Weights of a small mixture-of-experts language model, trained from scratch on English Wikipedia.
Experts: 128 experts in each of 8 layers, 32 squared ReLU neurons an expert, 4 picks a token, a sigmoid router, a shared expert of 64 neurons.
Below are experts of layer 6 (counted from 0) of a mixture-of-experts language model. Rows are named router (the router's row for the expert), up (a neuron's input weights, with its number), down (a neuron's output weights, with its number) and show model dimensions 0-127. Each number is 50 + 10 x the weight over its row's rms, rounded and kept within 0 to 99.
Before each expert's rows: a language model's description of what the expert responds to; "gets" lists some tokens that make up at least twice as much of what it gets as of all text. This comes from a sample of Wikipedia text that the model never trained on. Tokens count by the router's weight.

# expert 23
It responds to: Single lowercase letters or short consonant clusters beginning a word split into pieces, such as k in go-karting, n, sp, cl.
gets: "k", "c", "b", "n", "g", "K"
router:44 50 66 60 67 36 47 60 40 40 72 56 59 43 41 55 56 50 44 61 57 46 49 59 61 65 31 53 65 56 56 46 72 48 40 53 50 64 46 47 42 58 37 60 43 42 53 58 45 38 31 33 55 39 45 54 54 39 58 64 35 37 55 54 56 62 51 46 50 52 52 42 53 65 66 52 56 39 56 57 66 56 47 48 31 33 62 47 36 29 42 56 34 53 34 44 55 46 55 42 56 61 74 44 60 42 56 57 53 48 61 42 57 36 57 51 55 54 55 61 47 62 26 62 44 54 50 55
up1:56 39 62 58 56 29 40 62 46 61 54 42 55 42 29 44 54 54 43 40 59 64 46 52 75 50 51 54 56 55 37 43 49 53 28 57 55 49 47 64 57 62 41 37 45 35 58 68 44 54 45 61 62 47 41 58 40 49 55 48 45 42 54 41 40 72 69 45 50 51 58 47 58 67 44 63 58 39 50 46 50 30 45 50 29 53 51 28 47 49 81 45 38 69 28 46 51 60 62 59 57 48 55 38 44 55 46 48 61 57 48 44 53 45 56 49 71 52 59 50 42 49 38 48 53 41 52 51
down1:49 39 72 58 54 62 45 67 65 57 59 53 54 66 57 27 54 54 36 47 45 53 50 77 49 47 55 52 27 54 60 64 42 51 28 39 51 54 33 67 58 28 49 42 41 39 39 59 43 49 45 40 47 58 58 45 41 40 33 42 32 51 58 54 52 47 41 46 55 59 47 31 40 54 48 63 48 30 58 36 50 45 40 43 39 39 51 44 52 46 65 60 55 62 63 59 47 49 49 30 47 50 48 45 68 49 45 62 51 56 47 49 57 38 55 51 56 58 58 44 49 47 44 65 42 54 27 50
up2:45 43 47 48 54 54 47 60 39 35 52 61 74 50 40 52 56 58 29 50 59 64 48 56 58 47 44 44 45 57 64 52 47 51 41 64 50 49 53 59 49 57 50 47 46 66 51 50 42 38 49 41 62 54 49 56 36 38 62 65 45 31 74 65 70 55 55 49 31 58 70 53 34 71 49 51 44 60 50 70 55 44 57 62 33 37 45 43 33 49 38 45 39 57 48 40 37 42 33 49 51 45 62 51 72 51 51 55 55 50 49 47 63 27 60 57 55 43 53 67 59 57 43 49 47 38 39 60
down2:55 50 51 53 44 52 51 56 50 60 35 54 56 51 51 67 51 51 63 54 32 44 56 66 40 40 64 44 45 38 69 60 57 55 76 51 36 43 63 34 61 57 57 53 62 50 54 50 58 60 62 48 45 43 43 37 69 34 23 58 46 37 42 51 53 48 45 66 58 54 59 57 39 65 57 35 55 54 74 53 57 52 63 60 52 58 46 55 52 60 40 61 56 61 50 51 48 55 57 33 42 52 59 69 40 45 31 45 68 47 62 55 51 54 46 43 41 45 52 61 37 50 41 31 29 53 52 57

# expert 21
It responds to: Commas, month names and place words (Airport, Stadium, Hospital, Park) in location and date text, e.g. "Los Angeles", "July 27".
gets: ", ", "is ", "in ", "In ", ") ", "1 "
router:41 66 53 40 55 44 71 45 43 46 50 60 53 40 41 54 48 59 46 57 66 42 46 59 45 58 44 59 54 57 56 41 53 45 45 54 47 56 53 59 48 46 46 35 58 41 42 60 54 59 43 45 46 40 45 49 58 58 58 38 60 53 28 56 24 57 55 44 44 57 51 63 65 57 55 62 53 37 26 53 55 58 65 46 38 31 55 43 44 45 73 45 46 59 52 70 34 64 57 33 59 46 56 40 41 38 38 63 47 29 40 62 67 44 62 45 61 62 36 62 73 46 43 60 45 51 46 51
up1:43 48 50 53 72 38 49 28 32 47 34 51 46 51 47 68 61 61 32 65 47 51 39 61 51 53 38 68 67 54 58 48 64 43 42 53 50 55 42 52 55 44 51 61 59 49 44 54 38 50 33 45 58 56 55 56 49 41 43 41 55 59 60 41 51 60 69 31 43 57 57 54 66 49 50 59 54 63 44 67 61 58 62 37 36 46 57 29 48 41 40 54 30 51 63 51 46 52 64 62 55 52 45 50 46 32 47 53 55 59 64 55 43 40 43 42 72 46 48 70 44 45 30 46 40 49 41 62
down1:61 53 44 66 54 44 58 46 50 59 28 48 46 37 37 56 64 36 43 35 51 74 49 45 60 54 32 38 52 41 44 56 33 54 26 48 54 45 49 57 44 73 54 64 67 51 54 50 61 53 58 40 44 28 43 37 50 59 53 59 69 51 54 52 52 38 52 65 43 58 44 52 43 52 55 43 58 53 63 71 46 44 55 50 46 51 47 73 49 43 23 42 41 55 62 45 55 43 59 59 43 53 55 45 44 52 38 52 60 38 46 52 50 59 41 27 33 50 46 60 47 59 62 41 40 39 50 59
up2:43 47 43 49 70 30 55 37 41 55 48 80 56 34 47 47 52 53 47 62 49 61 42 45 54 36 51 59 57 56 54 49 44 47 19 55 50 53 46 63 51 40 43 38 57 56 33 55 61 51 29 47 53 39 45 46 50 44 43 48 57 47 62 59 38 55 64 43 38 38 34 51 57 52 52 50 47 37 52 49 80 69 65 30 37 57 46 40 34 42 49 51 40 68 47 60 50 37 56 46 48 55 73 45 44 50 56 52 55 40 42 54 48 41 57 44 61 44 42 58 42 53 49 43 40 38 36 37
down2:50 52 48 64 42 52 60 47 56 34 41 57 48 62 39 56 52 50 57 81 46 81 47 61 38 58 48 65 51 53 49 47 49 56 45 56 54 56 63 46 49 26 45 56 56 64 45 48 59 58 46 43 58 46 60 60 47 49 48 43 59 28 56 54 34 55 39 58 65 57 55 58 40 35 54 50 55 44 37 55 49 45 43 55 54 44 62 45 55 53 47 48 52 52 60 64 60 58 60 49 59 47 39 66 38 34 41 40 26 51 60 63 48 54 53 36 50 69 40 73 68 58 49 59 64 39 68 37

# expert 46
It responds to: Mostly the or The before noun phrases, plus single letters inside non-English words with diacritics, such as v in Găvănești, r in Jørgen.
gets: "the ", "The ", "r", "g", "t", "d"
router:14 41 66 34 60 51 50 43 34 31 45 50 41 33 34 47 31 63 41 51 44 43 54 53 37 51 44 52 49 52 51 37 53 54 40 41 53 62 54 27 47 50 44 54 58 41 43 58 46 49 24 33 56 47 40 60 55 53 44 44 68 59 42 57 52 39 60 29 36 49 46 56 48 50 46 40 68 52 59 46 61 53 50 56 61 37 41 51 43 41 40 68 48 48 40 40 39 45 38 52 48 39 57 38 59 52 49 64 42 34 65 52 50 40 41 68 56 49 56 49 47 44 48 49 41 65 38 54
up2:40 53 67 44 48 36 64 45 29 32 59 53 37 39 51 62 41 55 57 56 56 38 59 51 17 41 56 43 64 53 41 25 53 48 31 54 60 61 64 28 54 50 61 48 57 48 23 60 51 49 38 37 56 46 45 49 52 54 31 46 64 42 61 52 41 31 64 66 60 64 44 39 55 57 67 52 51 45 55 61 63 50 49 57 59 40 55 44 50 46 43 52 58 46 62 31 48 56 42 60 47 39 63 58 48 42 37 53 52 44 59 62 50 43 50 50 51 44 48 46 57 51 44 38 49 60 47 49
down2:48 41 39 56 46 48 55 48 42 47 38 51 70 50 45 47 54 64 41 52 55 58 40 61 41 57 32 46 67 41 64 47 47 44 45 55 39 29 49 60 62 46 49 35 48 57 48 42 55 65 50 68 62 36 54 73 42 33 48 50 48 51 41 68 55 48 49 39 41 46 49 47 21 45 53 42 41 46 54 49 43 47 51 56 54 48 63 33 52 47 49 54 52 49 43 43 60 35 54 58 32 51 41 44 50 63 49 33 41 45 72 36 67 52 65 40 60 69 45 38 65 64 38 41 65 36 51 33
up3:39 51 46 44 60 35 40 41 21 56 65 37 53 45 51 41 52 61 46 52 41 42 37 51 53 50 30 43 44 49 50 54 33 49 39 39 61 61 75 46 43 42 43 53 48 62 62 65 43 63 35 40 23 52 53 56 57 40 57 41 49 47 40 58 56 53 51 36 37 53 72 51 50 61 46 29 42 61 48 61 60 40 47 39 58 45 54 52 38 38 46 48 42 46 41 58 46 46 44 48 39 60 52 54 62 48 56 50 32 62 64 50 60 54 30 57 35 45 55 56 58 55 44 77 49 58 57 60
down3:63 52 51 64 56 49 49 51 56 55 51 51 54 59 50 36 43 22 37 56 55 42 44 48 36 62 39 46 33 41 37 55 52 66 46 68 38 64 66 57 31 44 58 60 39 54 57 59 52 35 64 37 41 66 34 51 57 61 50 39 49 47 36 50 53 47 38 45 41 54 42 48 48 57 60 39 58 27 39 60 59 57 39 47 54 51 41 71 46 36 31 58 35 45 51 33 53 47 44 38 72 64 49 64 62 58 44 52 61 41 62 47 49 53 34 54 49 63 64 50 45 55 62 60 49 56 49 53

# expert 6
It responds to: Nouns naming offices, bodies and roles in political or organizational text, such as President, Court, Minister, Directorate, Committee.
gets: "ers ", ". ", "ation ", "er ", "Party ", ") "
router:40 70 53 58 56 56 48 44 35 60 52 53 56 35 50 53 35 50 43 76 58 51 54 35 31 62 43 51 48 73 65 47 59 53 47 63 69 68 63 61 54 39 43 42 61 45 50 71 55 50 52 33 48 31 50 52 35 48 50 38 54 49 52 52 37 33 74 50 34 61 56 69 54 68 41 53 49 31 50 57 57 51 60 43 44 51 55 36 53 48 60 55 40 50 55 64 41 59 53 37 70 45 52 55 44 46 48 67 47 58 42 47 54 59 44 41 44 54 43 50 51 33 38 62 45 46 43 49
up1:53 38 55 37 62 60 42 36 49 35 50 55 49 32 45 52 52 44 41 67 62 52 43 58 48 57 35 39 58 40 53 41 43 62 44 56 45 65 54 65 55 45 44 52 28 69 39 72 51 40 51 36 45 62 66 45 22 51 50 43 57 42 36 59 46 35 65 44 47 75 60 43 48 62 49 40 48 60 53 60 53 59 45 48 50 52 49 63 50 47 54 44 54 42 74 46 60 72 60 23 45 53 48 50 59 30 46 65 48 47 46 52 42 52 45 48 52 42 52 34 43 44 46 44 62 54 51 52
down1:51 46 46 44 34 38 47 48 47 51 40 36 51 71 53 57 52 52 56 43 54 66 36 48 59 55 63 35 50 38 49 47 51 71 53 48 66 30 43 54 46 45 56 38 58 56 52 54 64 50 41 48 43 43 53 37 47 56 59 25 48 46 54 50 55 56 43 40 35 32 62 37 50 59 56 40 42 55 50 54 47 47 24 61 46 67 47 46 57 26 59 50 45 38 34 53 69 66 35 39 53 55 41 54 50 52 50 49 34 49 46 37 41 52 50 69 79 58 70 45 41 47 60 38 49 60 44 46
up2:27 62 56 63 51 47 52 46 41 59 41 56 56 59 58 35 40 71 57 56 55 55 43 33 49 55 48 49 64 63 50 59 43 45 64 62 61 48 52 54 64 35 43 66 73 34 56 40 63 45 56 47 48 50 52 46 56 49 39 48 56 37 52 43 37 43 55 35 40 41 36 69 51 62 44 48 53 47 46 40 63 44 59 41 36 42 53 42 31 50 41 50 25 35 66 44 46 65 67 59 34 49 67 62 51 47 54 60 58 29 56 46 58 58 33 47 49 51 47 48 65 38 50 58 55 37 52 61
down2:56 33 51 57 47 55 61 56 55 54 45 44 40 59 48 40 56 86 55 56 58 62 41 62 44 55 53 47 44 53 55 48 41 55 45 58 52 55 45 40 52 41 48 34 50 50 44 59 66 46 37 67 54 54 48 65 45 53 54 46 60 58 59 40 45 49 56 57 53 53 52 56 42 54 56 42 45 45 30 53 47 45 47 53 41 52 47 54 55 46 46 47 45 30 57 66 58 28 27 31 34 50 51 45 64 30 37 29 62 50 64 61 63 52 17 34 52 52 40 49 64 49 60 37 54 40 61 37

# expert 12
It responds to: Opening prefix pieces of split words, such as trans, pro, re, dis, ex, pre, often before Latin-derived stems.
gets: "re", "a ", "-", "dis", "ex", "pro"
router:54 59 30 36 57 45 59 28 33 67 64 65 60 51 41 38 56 50 40 47 58 52 51 59 50 60 52 56 69 81 48 46 46 48 37 38 51 63 50 42 67 28 33 45 45 39 45 49 46 65 36 52 57 52 70 40 67 50 51 44 56 54 47 56 50 42 69 64 54 60 63 52 59 60 45 41 48 49 41 59 61 51 34 34 41 52 59 38 41 44 37 49 46 53 53 51 61 48 64 56 49 59 58 46 33 49 48 55 59 71 42 39 49 40 61 45 34 35 50 53 54 58 52 45 59 45 51 55
up1:48 51 49 51 60 35 62 42 29 44 53 33 42 48 60 31 56 48 37 42 51 61 53 52 49 39 37 46 61 69 55 42 55 42 66 61 44 44 52 48 67 71 43 43 40 42 43 60 42 55 32 54 27 51 43 56 52 57 45 55 59 54 43 44 40 61 71 44 67 43 57 38 55 59 58 53 60 54 46 46 56 64 41 50 50 64 56 30 36 52 38 47 40 53 61 65 50 37 62 46 48 36 70 51 28 36 36 41 46 65 52 56 53 41 28 58 49 44 44 46 47 54 46 32 52 47 47 53
down1:33 57 39 47 48 61 51 55 48 46 48 63 39 44 39 40 33 39 51 31 65 43 45 57 50 50 57 33 53 54 54 39 59 35 62 62 51 59 75 49 56 66 45 64 32 56 50 46 52 58 53 62 48 44 48 41 55 43 54 32 64 44 61 39 49 55 38 49 63 37 51 34 44 51 49 58 65 32 55 55 48 43 65 44 44 54 40 48 51 58 48 56 58 53 28 54 38 52 43 56 66 45 44 61 60 52 31 51 43 61 44 55 54 43 56 48 67 37 59 59 51 61 22 60 57 75 61 56
up2:33 43 39 54 56 44 51 31 30 52 50 61 54 38 53 49 58 54 50 37 45 70 53 41 40 60 45 54 46 65 41 32 40 71 51 55 52 64 35 51 40 40 33 50 41 42 47 39 66 52 33 70 50 67 51 68 61 55 49 52 54 43 47 46 70 38 65 53 35 56 54 72 45 53 59 44 46 34 46 46 59 59 24 43 46 55 68 36 67 59 43 51 55 48 62 53 54 32 52 56 49 44 55 60 39 58 60 68 48 47 48 46 43 38 54 55 53 60 50 55 43 59 42 56 54 61 49 46
down2:40 48 58 35 37 53 54 41 25 53 48 48 40 49 56 59 53 45 72 40 40 53 43 59 67 52 32 53 44 69 66 52 51 58 52 50 42 46 36 54 39 40 56 69 40 44 35 42 54 51 32 47 53 47 48 50 59 38 58 55 39 46 68 41 55 64 45 35 52 45 53 56 52 47 57 52 70 40 58 38 59 54 28 50 69 58 63 54 43 53 50 50 75 63 69 38 67 55 48 43 57 48 53 42 60 33 46 52 21 51 43 53 51 39 48 47 64 56 56 42 59 45 47 53 48 47 51 35

# expert 40
It responds to: Mixed group: commas, parentheses and the before noun phrases in lists, plus inner pieces of British surnames and places, such as l in Bridlington, ayl.
gets: ", ", "(", "l", "the ", "r", "his "
router:39 71 62 52 65 36 45 45 39 47 50 50 47 54 54 42 29 59 52 46 55 68 55 35 33 54 32 48 46 56 50 31 52 55 42 54 51 50 60 47 42 55 38 46 46 49 43 59 52 52 42 26 49 47 52 67 67 54 36 53 55 63 49 66 36 45 55 36 40 49 56 53 39 45 54 60 31 54 58 45 64 45 44 53 43 44 36 34 34 37 48 42 58 56 65 49 39 54 65 39 81 57 55 47 49 32 45 63 57 37 36 48 66 50 50 53 55 35 54 63 36 49 44 51 48 35 39 53
up1:53 59 38 53 54 43 58 42 48 31 32 53 55 41 52 38 46 64 28 68 61 42 50 51 23 32 60 37 59 43 43 48 52 53 35 57 40 53 37 51 54 71 52 53 39 39 57 54 57 51 55 55 40 45 36 53 45 63 52 58 34 65 50 47 55 46 63 40 37 53 57 46 26 57 57 46 57 60 50 51 73 50 42 49 53 35 52 31 43 41 38 35 51 65 45 52 37 46 63 40 66 40 52 47 61 44 60 67 53 49 40 50 56 40 42 55 36 34 54 66 57 47 51 57 39 60 57 53
down1:39 57 54 61 48 48 48 59 48 48 62 52 27 48 58 56 48 48 35 17 54 49 45 38 47 42 25 62 47 47 43 57 57 45 61 69 43 84 48 46 49 47 41 48 45 44 35 49 39 38 50 54 57 62 48 59 49 61 42 55 38 48 68 59 46 47 36 54 24 38 50 44 53 39 63 63 53 57 43 58 46 45 58 65 59 55 59 43 64 47 47 42 60 62 35 42 57 52 53 37 69 66 52 41 46 27 45 55 49 51 44 61 53 53 46 68 44 48 52 55 63 47 45 41 56 54 48 38
up2:36 58 54 51 61 58 47 32 58 59 55 45 48 43 33 48 36 52 58 57 53 54 60 57 36 59 43 67 47 59 34 40 55 41 39 47 28 39 46 73 42 45 42 42 57 43 43 60 50 58 54 35 47 46 50 49 57 65 30 61 55 84 67 60 59 45 46 43 65 62 46 65 47 47 42 60 39 57 56 45 58 50 40 54 28 49 50 54 41 39 47 46 54 51 64 45 58 32 71 55 57 67 64 47 47 53 37 54 67 44 43 44 42 50 60 67 46 46 52 65 41 58 46 48 52 50 39 50
down2:62 38 56 36 44 58 66 55 63 47 43 57 61 42 51 44 53 57 51 66 70 46 42 49 49 44 62 56 38 37 54 46 37 46 63 47 42 42 47 59 50 46 58 40 59 34 28 46 45 58 46 53 27 50 65 55 43 68 44 60 50 45 37 52 49 44 60 50 38 82 20 44 68 57 57 46 46 69 26 59 52 47 52 43 39 54 54 40 46 52 55 61 30 59 54 59 51 51 47 45 64 39 62 49 66 55 44 43 44 61 47 40 47 45 45 54 66 65 49 54 47 49 50 54 64 46 64 47

# expert 7
It responds to: Single capital letters or short capital pieces inside acronyms, initialisms and name starts, such as S.H.I.E.L.D., AUS, AIADMK, Iwao.
gets: "A", "B", "I", "E", "O", "o"
router:55 58 61 51 59 45 54 29 39 39 61 55 55 38 37 35 64 45 53 70 71 43 35 49 51 49 41 53 52 43 63 39 63 49 36 49 61 41 36 42 57 51 33 40 49 42 49 80 53 55 32 40 64 49 52 50 47 57 68 37 40 52 58 57 55 39 48 28 35 52 50 71 51 44 42 53 35 54 54 43 63 58 48 45 40 43 56 48 41 66 55 53 52 68 51 54 33 38 55 57 56 49 62 37 31 59 40 50 48 39 56 63 38 45 54 51 67 51 47 42 37 45 42 53 45 58 40 39
up2:57 55 68 57 53 36 42 28 37 38 63 57 57 42 39 49 55 75 51 44 51 54 52 59 38 54 55 60 48 58 58 37 48 61 44 37 72 55 37 29 40 33 47 48 49 40 42 69 48 63 37 60 59 50 44 47 52 46 45 44 50 54 69 35 44 47 45 17 46 48 61 47 49 31 56 55 38 50 44 47 55 51 54 64 45 58 37 43 44 61 51 50 43 65 70 60 42 40 66 55 64 51 55 42 49 58 41 59 58 52 46 49 47 46 59 65 63 43 52 50 49 45 62 51 42 59 40 36
down2:70 45 54 55 42 57 37 76 57 39 60 54 54 61 38 47 53 28 41 60 43 39 54 57 38 46 47 46 48 41 42 44 42 73 40 62 54 58 57 55 55 51 48 45 60 69 40 64 48 46 51 62 50 50 58 49 44 69 51 43 31 71 60 55 51 46 54 42 42 40 40 43 45 45 52 63 25 57 52 35 52 63 42 59 31 49 46 32 58 66 55 50 60 54 66 51 45 50 55 64 56 46 71 35 42 58 57 47 56 43 40 54 53 53 59 48 47 60 41 41 32 66 57 53 42 38 35 42
up3:32 61 71 58 59 34 41 42 45 36 47 52 62 52 45 50 61 61 43 58 46 37 41 41 40 60 65 48 55 48 51 34 63 53 25 58 50 57 62 45 69 48 43 60 41 43 57 65 54 34 51 54 52 54 42 56 38 68 45 58 27 57 48 53 34 53 57 16 31 50 42 44 48 42 47 54 37 48 53 45 60 55 54 49 40 57 48 47 41 47 53 60 50 69 56 63 34 39 52 61 63 40 55 54 44 43 44 56 47 43 63 37 56 52 44 65 56 59 58 55 38 59 58 54 56 46 30 41
down3:43 54 47 40 44 49 62 50 61 56 63 51 39 46 57 48 49 48 71 40 54 77 52 50 59 66 52 55 54 44 52 40 48 53 59 59 67 61 56 35 52 64 53 55 51 47 40 43 41 56 49 52 59 46 56 59 45 36 51 44 37 55 57 51 54 48 37 58 64 48 36 73 77 25 57 58 49 51 56 72 58 43 56 53 37 46 58 66 40 46 48 33 46 45 53 42 49 57 38 48 53 29 40 51 54 42 63 63 28 59 40 61 57 46 62 57 50 54 43 44 33 49 57 56 64 29 53 32

# expert 61
It responds to: Capital letter or short opening piece starting a proper name, such as J in Blue Jays, Ste(am), Tok(ushima), Pan(ic).
gets: "J", "Sh", "K", "Ch", "S", "j"
router:50 41 44 50 57 42 49 36 27 54 46 43 40 42 44 66 53 60 50 43 43 39 52 56 60 45 32 57 47 52 58 62 58 52 26 47 72 54 52 76 45 59 60 58 52 63 42 43 48 47 42 25 51 60 42 46 54 49 47 35 44 51 55 37 48 49 51 49 51 59 54 68 51 57 53 57 44 47 36 62 56 60 45 53 71 29 56 41 39 42 53 52 32 65 46 48 37 30 44 51 57 51 61 39 37 47 35 63 55 62 30 61 61 44 37 46 53 44 52 50 46 38 46 42 29 45 34 59
up1:38 40 57 44 54 41 43 47 17 52 49 28 33 49 40 63 34 54 52 42 35 56 46 64 56 62 41 48 57 60 67 70 51 44 45 46 57 43 51 67 58 55 47 49 73 42 45 42 47 51 30 49 52 50 66 56 48 53 41 49 66 50 49 60 55 55 56 56 54 46 65 59 42 65 57 48 57 39 38 47 47 65 52 46 69 59 33 45 53 52 43 47 54 51 48 51 40 42 39 40 57 44 58 55 46 60 39 58 66 59 79 42 67 59 40 41 58 54 40 51 50 45 58 43 51 39 28 40
down1:65 36 42 51 32 50 48 48 56 47 41 39 37 42 51 43 49 58 37 58 24 36 49 43 51 43 60 41 62 40 61 47 59 56 66 54 68 43 48 50 52 61 60 57 71 53 47 41 62 35 34 60 58 46 50 49 55 54 43 41 60 36 43 42 54 35 47 54 56 51 46 42 44 62 44 41 31 57 40 78 54 51 34 58 55 71 39 54 63 56 37 59 51 54 25 41 56 41 40 47 40 46 65 36 48 55 61 59 60 51 60 47 48 51 39 39 65 42 41 38 44 50 56 55 33 55 58 61
up2:53 50 39 63 50 35 41 37 31 56 59 51 46 58 37 42 41 55 56 55 52 33 39 64 56 55 47 51 46 48 59 54 56 52 29 43 39 51 36 47 19 65 57 68 65 61 36 58 40 53 51 33 42 42 46 51 49 49 49 41 63 51 51 50 71 50 57 45 50 61 59 67 44 53 49 56 35 44 55 66 55 59 67 32 45 44 58 48 50 53 43 41 47 62 47 33 34 31 53 72 49 48 55 52 50 40 35 57 51 49 29 43 62 59 47 43 54 43 44 70 64 54 57 44 37 41 55 52
down2:50 51 50 45 52 45 40 42 65 46 45 44 67 41 45 48 36 49 49 51 54 51 39 46 45 53 38 49 69 42 37 41 34 44 44 36 54 58 58 39 52 52 47 53 61 44 42 60 56 48 60 52 61 55 50 46 43 45 38 48 54 54 57 52 67 40 49 79 65 49 47 53 39 64 38 41 52 35 67 45 44 53 50 44 46 51 60 47 45 59 33 38 47 47 75 64 55 36 62 60 68 53 68 63 42 48 43 63 50 51 64 34 48 46 71 55 79 46 61 34 51 64 76 55 45 42 54 42

# expert 1
It responds to: Punctuation or linking word right after a name or title in lists and biography openings, such as commas, "is", "was", "–", "|".
gets: ", ", "), ", "– ", "a ", ") ", "is "
router:33 62 46 49 51 50 53 39 48 36 36 53 49 42 51 56 75 54 37 47 59 54 37 44 49 58 60 45 49 78 58 56 39 54 31 55 55 39 51 38 65 32 39 57 48 42 41 46 69 53 49 30 75 39 40 53 71 42 42 47 49 56 33 62 48 61 57 43 40 46 41 53 54 48 56 50 51 49 46 50 56 52 63 51 40 33 51 46 34 36 44 41 37 58 54 50 30 53 64 46 46 68 52 46 47 42 59 60 50 37 46 48 48 56 59 39 48 40 50 74 39 41 39 44 35 54 38 61
up1:57 46 62 36 69 50 45 46 38 48 49 57 58 50 44 64 56 47 40 46 47 62 39 51 59 51 46 30 58 55 57 49 47 57 52 41 72 46 45 67 57 28 51 32 57 53 35 58 66 69 52 59 57 23 37 50 62 43 50 58 52 65 51 58 66 72 45 36 37 50 43 51 44 44 70 46 49 63 49 33 53 48 47 56 62 61 37 48 41 54 48 43 54 52 45 63 61 62 55 49 25 70 44 51 50 56 42 35 66 51 43 46 41 55 60 38 61 52 49 56 47 42 65 64 58 54 45 53
down1:46 35 67 56 41 44 52 56 58 48 46 35 60 52 44 47 52 45 43 64 62 58 27 39 77 56 57 47 44 38 36 79 64 57 46 36 39 60 52 57 61 38 48 58 58 52 43 49 57 48 46 59 45 60 41 54 55 53 52 46 49 40 51 64 44 55 29 61 47 46 45 54 61 50 54 39 33 62 50 45 31 62 53 55 56 33 50 71 50 52 35 56 41 59 58 48 34 54 41 60 40 35 37 63 67 44 57 37 66 53 55 61 56 58 36 55 38 51 58 52 63 56 52 49 39 50 34 60
up2:33 46 45 63 53 59 53 23 46 51 46 64 53 59 46 60 50 58 34 52 53 63 42 56 37 56 60 52 52 49 62 59 48 43 49 66 50 52 43 24 54 54 50 43 69 43 37 52 59 65 56 38 75 42 47 44 73 59 52 48 45 43 36 67 42 34 57 36 42 53 37 47 34 57 54 50 57 55 52 51 49 54 40 52 29 41 47 59 42 36 38 55 43 57 51 48 33 66 73 51 40 61 63 63 55 47 58 53 57 47 53 36 56 54 50 45 66 46 58 66 56 44 44 61 43 54 34 58
down2:48 54 59 37 51 49 50 60 65 32 47 58 45 50 41 41 58 39 50 53 55 66 43 41 43 42 65 41 30 51 40 56 46 45 32 51 42 37 57 41 63 62 71 68 51 38 43 58 58 66 69 58 75 46 49 49 56 69 40 41 46 58 40 68 37 44 51 52 42 42 54 37 48 38 47 61 45 51 69 60 31 52 51 55 47 40 43 49 41 44 54 55 34 60 54 47 46 69 52 44 29 54 48 52 54 48 64 54 53 66 39 35 56 53 47 54 51 39 49 38 42 63 66 51 67 35 52 60